Weights of a small mixture-of-experts language model, trained from scratch on English Wikipedia: a sigmoid router, a variant of SOAP for the experts.
Below are experts of layer 9 (counted from 0) of a mixture-of-experts language model. Rows are named up (a neuron's input weights, with its number) and show model dimensions 0-95. Each number is 500 + 50 x the weight over its row's rms, rounded and kept within 0 to 999. Numbers have three digits each.
Before each expert's rows: a language model's description of what the expert responds to. This comes from a sample of Wikipedia text that the model never trained on.

# expert 3
Description: Word endings before separators. Word-final pieces and whole words followed by table pipes, commas or parentheses, such as ation, ical, University, Party, and |.
up46:451479377470552464511500551581520512501439503499496556540513511449440458608466514525475549502498543507541474495503395578523544507495494518615448384362503531565518462426553457500592551531536453536561495573539545478465521481539493475434460448444506574597449528477527515547600556467519543514
up47:393476416487524586439478510444475402520517473480473461485433440529484499479493530466517467509386507592533604567462509521459561549550471455496499473537497391496548415533540471527485464499547457588498538470614456474516538466407540570523448494471587470534436547572453563474536569552477541567
up48:475529529509645405451430499518482535488558539483539421592515534497424480523529521468472493600441525416509534536523491433480452462403497573494514504500464416607587542477508398487519473591491439493503540479469517513530482516519474386470506498467512396510441597541548562443539489538439539510
up49:467602542612600526469528491478523487496483510511436544425524513452437513423493572529581601489474542499544532495425549497510447458557540396507525479547573520558433388601503464489563554494563530503458488470453512468579541486508535411529487577492537563506433455575566495519522505477463421565
up50:539493444496519438475502437562580515565480604468546530394486435506476526546484460488589478567524492430497501437590494482561553549492547462559448549479509445565495570479508547592476436450545477460498407533565439510491468529504483465455415607492499586543535587451446559490541455490607545539
up51:467434565627451500547512512545557532529518503528511456520469604477452581499432465510465441592580476594443513474527444484616502527527477507518541507464497492566500482621516534453552560458565611490526579458540548475454513409434432503531450628488546484476502447516533521442470492481504545483
up52:505582460487541404467474356528561437462543509478483576496490481486516462488588556480427422566521488558489530502373446562528549445539522521395420499473487626533426496539535430407463502468450547522533491478510548530508472525452528503486492524559449499495407508470489455415459555527537549434
up53:531444610380531486494551571526440539454394516529494487497515441542512507474487526483447525471460516492516513470534493483500465537480385555406417571609543485472469414500516448484547438508520437518548404521549373503493456539503473398468529478494595510557542597486487535535456490421476496440
up54:477522624475612397510530515566530565474518532489454503553502560537531499494414535461523452511489539504592513377455452523558474559386533538496524556532499541525529504406492480503457548559531368415519518408481542518403567572500468424476489498462509574516461518483472474500488545513526574466
up55:436479496547580487491540563474470523455510450485487492446459486498470432509524486459470423538517567549428506450449519550582525489604447510401477594500474549567538426505428392508470397564509424453588527452561418508503529491567523496567512492378468528521437515492451471406557462542461535551
up56:498560541582521394501503519471496511441424454573473509558602488597498489431468459587549458465455512505538468429479492508516508494440535420595492507613553544509526506460542569515470477505613538531489522487479490539393560468485599450539572546477511599570519493483560508450428516452445475574
up57:504562462412620436515487523595547464573506460518542503561512558497515436570502552627603505443491527554485533459497550527502518511438516491553499530444435593429455479478524511577450452503561534553476575548551410481515549509528488463479404403511562566468494539521548531486476604523442535500
up58:502441517495528527422474574576460565581478464491537494468524523573515384499434491502479438502481623573525512513476560506497411579374518452582510452454490564433495395490492518447544539594396563488470569443527434432523507504444553480499460544481530511532539477519505571481523423438528478494
up59:431498521535519436425541565454518498488499551541508496518484578499491585344545469512500469521452522485496461510474447509465550407532556471503545451471462423405540429534472502467454501414487482592537454441553478521474579497450516462429538603500571471572450436554529388456495460516590415483
up60:469480463440467429525466515495529453447507574501380471513428499570462484477559518569503414472619531555454512601499550523482504491533497503505446518530545505517469589484554465516506514461579451498571449477527529502551512559522643510569438508452471511486449438488414587365543509524576578476
up61:473486456595493500524542520442544517524483484588505505428476563364520466509485481530474605490484597554518515521470556457547532521518492459528457504459478492493514431574543438489463503604498368431581532524434510438467440489441565496486447623548607511520392483547523470513501418516446501513
up62:510504448432603414440461484564510532507495497506456554523417550511510395533482452598493421505505459502491561467525450546504618535514545488473577508446401567460494494515495505480456460539542522400443565525541411441547437537467465480448486466572578563559522435514493484622475542446502544437
up63:555486526433487528499547525524506463627526493519458513486466555386408474497522534524584587571472446518562532501530393499519441584469476484546570462424436526553513411509432542500572436459459474506534532521503472393466470414475539417520568423507586528517544442432492485531467538487461545435
up64:509605478544514544445491478527528494517485486504421504543491564468393433502526485670508474527491502504449492569518527494382485459529472471632534548502461442530550538454428483502512514514411477476424461533457419490500611454566521462554477508503515462385485434518563507511444490579446472571
up65:553592514420522512536579547533471483464532496451359453555459515544486607541533459510554564544569500489493541493510442408398471501544491492564499450475519508485540521545525525538491476552499547486364413553512553433519599452527475438490518570624464489506487447548486477483532416547509496429
up66:470406437520478530587578458490404488569494527519527508516517398599546427498582606445472391520518454424555470403570437525549428468489494486534512471489537566525495502544512484517480475567485510418458438570536546377516485556457557483505430528499495431480445524482504491572528570459477488528
up67:495577420492596449582541457530437476507420492558491526514479533513499470504409539480520508474507547509499484503435455568455549460521566593507484393484451466499401431523471448563602570512464490549515549443487545586511473578484535509454571509397461523496444482588463565452482473519640531497
up68:393538451521540440470484530479506503469568484454413483495443407530512462522518547505455521525433429520527607492475644532571502487512436550471475447611394440518532416520470524512446504436501472503520577474439477403490481476433523534425501550403485461570489522543518487567450533520428564469
up69:440490585488474424461583560605513434514527518499595539508536451592474502514528490462515376472444505551467466519440499439443556474506509519549432450464553591497467560596484578519525477615535515507555432455475504566537579600540518483473491404469569581532482469461531511451527471558515502516
up70:439566452429539528552575488458545442570521461430481484513485486491554452641547550521466544559534552497456573581463591528435502494425504522563534437523549456459466474538525526457464474510511406514506432483495580341539546489448470429522460561457459492472467557533571526501444549490461582528
up71:432463449544573547503449534528441458581458430456519484435475587443519487578514481501505501522433543427466525453528536465559546539502403569543474513483558602541441502391444440522517535561490393432508503499500462575486470468349503508494488475440456464484464609507482485570521475543473562439
up72:507564524515597541525551535516517525505535490406636447522610404450490492526577481569425477524438491474396590494496511564404519554467568519533436525498505544523449587478497520512486449440459445514502432557504546511471452503500510537637502487540549520455475427560566485464511495561454467566
up73:419468519385571450489570517579516559536447479505485595523464567340501522517488434516507529559573539531412515512537424488481555532458546540460513492399489541553496566535509546515489502497516419558524491499536442509460556497559571429405555584482458515544577510492525506506466401479502570451
up74:519479479430507527555548520523507517607441460454546446537545428599401463404534551519447412538541477508450482508465424529564453438538543408562417525529543419483491496528509404529499413452445523488516458522492521514432443489501474406461522532525425481481408480570485472447488517621465505445
up75:504559517529545484450433521499463537403513606433504562587416519474452539451473561473459460452421455490499630471598455518474509542471461551486513439550510471516554493517631501557472480560467458519471492546464439555575510460547533537497560464436505534516492445584554522590446543612557497529
up76:513464518385517469584470487557533476586470497522446477481520431514557560476453403496560419532558615517435517448477473524563493504574457456551552580522499488534540505535555462559470546496446485550446503542495457479546533467444309493436481528508407499553481495483553493528555590520534511423
up77:502526454470554471468418502531446465558444512486557540472473536454600415454554488476506487531472557453516556523469481570455523511542525528429500458460452503407440566543498362554591454565510481498550441478396553484503501468436491424529428533431551495504498629510395606516510488450538519475
up78:510501493501508476442506604533538463510552520530486546481393461477542499536455387418452475429523440471464487537387524520540514512588482521482528445464521508530490494544458545463550506536409452502472518533584476510513501498452340528463495556493473476399592473373517577491508638511507524466
up79:463496515518426503463449504543572519502389573402515499509533520533578568581506465459470535479469509499426500478471425599517527503429480486530454412499540571460476399410478542558558531494458443520528502552425487439358436556469432475505532507450436439469467507465456472487485473567414459581
up80:577470470437475529516573565485408550456489534497467436534394490573474435441527512531530459520487566488512469586482472489589570505472510500598513453516502450568397493571506504573529562436528430453542475600557482523532495601469505522463518552499474463521459474569588540615492421451555525447
up81:521534435495571481518492511516493439519527454438571500487462569529472438457477542531499437509466507497478526511502487440446621501465593492486573396484491583445466579545651535540505453552551450435482469410430516502526575437541495460419542480459515503457497623520517526478435574552604479491
up82:511430515517396566515526460559517413479517411413475527492526538492456425538529464531496530565443461409584470536557519474524464527483426578483532418537527606490398518519508560450496535633403446446462508492500506454541490588437492554522537563502487473529480461532514494558507546590597497476
up83:392561597520537537571447535504490514538541524560455539593500397397538478475538461490499548517436507510505562540468555501518539474481437418463448539500528485532482398534526506484524530480465489471473538479463453472439494579583608460523492570477357493506540459487473539558452450410525571603
up84:496441571449507452447478511499413367436559505510540525433487452499394430428496536448534395520589508467523454500508443427482527576509468560562500504495474485518606489512540515522577446549478466451483437487532492558567570516481577444457490470477435518428518387459438531537535548566575462505
up85:386614502493533463426591370566523492478449532394521532475498430426522547479496489532468618544536537569512496460438460473436495539518445488477496471529418534586487501616498473532544490555438425493525527562526554450505553510513534504530531554530468530382483568539465453544462523552494465514
up86:476413440519475454467529560608525580504551536491475502523542574612582546546465483508362504531529476460532499555517465469587549466447550597453570459510450516502482438449562481477501403449575468464423443563530477489536482533534483424536485457522531463445531480431412534486496498564554592525
up87:448584530590487560448500452577559523461483497454586576575511446515504565501528540556485501435509409557504515589565532536434529455378457441496560549528518469472498516456565470440465494502529474449558527497552520428503475585424537579484566517544529386494453469450581589510568471464485456489
up88:549582593544490429555532607497556516442518445557384465537511542537517472520508448513483475548441467461499570479509531502453637500445496532504499530485485622422497495500558506497543505469557429436517466464479448475527537494508548444374473559549593475509470517444479557544445403412565469495
up89:515542437443513471492513452447519469452502543508572474509461443512443516442505623508372536483459520495480540576515482414522570482578533478465492493507533502537546447537499514577440411608474549510623571540521518530511502617538581468469533605504504516528431494554538489495416468471479457616
up90:504482555481584476457458622588447455551559450437462490571461467576504477558589525481513469481519495429494519472353606525553516517516526558481462477555469561464519496525499538489463436433595477500409574471461492432467558528594528418478501474431509513508405528513485584560473472536534527492
up91:567545461426581488527425493492457454514598523398562525526420480607582389512488473537464388470570480431448552509482509468517507451504515498575540533502449558472423559539569425517449466571473449360520422490465556469451522469519512472507490520510495439556529461515511475531480522420517446537
up92:468574551518512515434559455598474521568506521457601534491543468522444469482537497458526461515493480490424542437523516566544579547606623460496559482493488500519466442478476512439504445602485579468516423583529512438523573525589601503459561443497572542480528526496466618555449490470462566508
up93:460508422509487455495486452532532399470488516482566562505512519433413461533473493623464473545532450605551513539572555431451496569548538464564581552516449451544505538511504461546481401578502553514439545499529444448411435648492466458531500483561567516619518479503514503510548554464503485518
up94:428521583455477504481471479489557461522512419545490510445497591478522457482508479608496538511455493438500565490535381558646522486545541437549445526489613412527548517493414484441455548459530478545526378384513473497551517488476558520509569445507531460481532532461507571518455479511448531590
up95:507524516463541484483517551553525426456573512466563431442489496515579487467568442474487441516496441567425417502523533405464534535451466565478388502448459528504580375537495575500506528482575451576521446465435468505442494542444505482492476524430557449557391492482569413557519493487416585540
up96:501420446541568472407538523473569492456594482495515470479519591486547576479503586474542524536434554481423516345469434467435522482450455427494535515472448553455499514543552532487501529475426428530513484453515482514484448530419535537494420527415550472556416550594581430561556512521503480557
up97:601591479507505420416456481545529543526508496461530498455466518497472394573461608494428535551517541527471438415492516536464448548516497531484459471478425587434518436388544515537594440449461582501524523551537451458539555523516496518603505442498443562510474484524519541510491588596424556523
up98:526472562446545456476535560614581437444500496428526566499442537418416380502516524619601414516437539453462526567478483397521535514417417486514530516547520476471505503471529464612477450548514470482451496490565426500478569496539532453528471523515569467567478522530505574553488561525523504520
up99:398476484481470502414442447424453436434530567512458519468443471583454548563548472561544509480573408570503578552385462454491579437468419451429566460409461526464492448482500501404489412464560493536412422507500537497517502520467518491540474448503451499488405527491530503525530555541444462498
up100:445543463416521455439529453438425487508511503414587486471530382498508377474446421523511474523527490453494514400483498561549452606534512431593512557480463503548470584478492446490537482555413469403451458468455528439499588476497546478519460547478492539497497502442431540571413438511540501443
up101:532586429546528520466452511499462506514504553485401435485498578606494382550506499515441438529570472518454553499478548565556530564524450528512430459500453541542423477497502455501557500575507546398479576513510520452634440593528541531569508438471492515509414479580470544483536470560424490565
up102:490515486543570515500543508503529466486608460472599530486434504523536498485468442511530523544577511402551531467509593526602561542474501497447442387514455591506455442564567460541494555401564386475516525501466550516559398571472497488426517593443541444440488485499456504515547453545491465568
up103:508584370532518487526489417441467457479500521394446491594505468472408460564509486500563508480446442523478498506537515512497515541508511468517523631533504500484506577388536482499409434526578546469492534560500433506492427604460549405467543520498464500535386498546551495472458528448550451591
up104:490461539424457547494434531517491421510572511557447491511467561527511361574482409453506508551421548464503513454483541512454405440491473459528509515473566464454557466571456555443435564553464501505554461481460567478440501475496469504434488554537475437602409556507519510461422483520340518542
up105:509430450524539539588471589477523495476555491484593532536543530551470517519509544572454487639510474511522529512456559382494474558471490518480475456501516509458409473538524446560548413580486509468537443480444555459445453533462576369507391461489555539518459556508552492591600563537478492516
up106:463457563527511508512522594409541445416548518511462449521517473442581517512518520425565490566491547499504549493468539512523588528632447466577496564464494475440503472521550424576566535542487467491504498562472473457571467539451568431468483553550573489537417357457603480454437486505491493568
up107:498447522437457498517455562596523591554594453529523501453546504497512473474563463444409576529471534539539520457482486395521600514562499434578505471506516553548529469531550487397490552464507471560493375460481479478486570533528634542501518458423518598467518498455455555542561529468502506592
up108:439631471565496429492555486565522504372470510530547594536512530430486430489567550493559551553531494487586502582473517498551535544510507471526550522592444450559474474416517468483553445509552513448440503499486535470512527634457507551496556518489516458593435552508439471535392494489440484574
up109:567509589555530535584577542452612541416493415527408458574589417429497515458549592496525499546527546548575528484462469511474471522509547486570501598468467519401421445530598472519480473526528531495502483503548508474475515502528559470501472527531566522582475581520571544572443518463497489580
up110:455472480514528531452551486521471512463510499471452520507511513550548530393543470531473418576463495623451538520498450580579504495504462545494511499546586520484435543519555544537601694546427458431457416473463486483491574530415522424485487494514509465472411525556514507548447587502569477509
up111:544555528594365494493515443538504470511564519531421506559569521451504527459564513487525481497521477477532534449559535524474523411518517449542450444509544503426394539414503432532502389548518471501563501520433423591570495546409527466545544498473581488551476417453416556447547461443481503579
up112:466565513511508525400456604559399527549467422469515499517528542488549527559459545525523580512454546509535600530457576543542567502466476538505506411545437452506496461453518458428554486483519534590423584459533433351427552521430479522481471512443503532467443469537570535467472522573467493570
up113:413489471503490477603504501498492441481479500421472453489493434442465473497481510524442493492457439481377484560449496592419572609464498563428513488422490518499518537514441470510409546504423506502454569507512621531441492588478562407486457513423518442568435450458543495491440377516504516494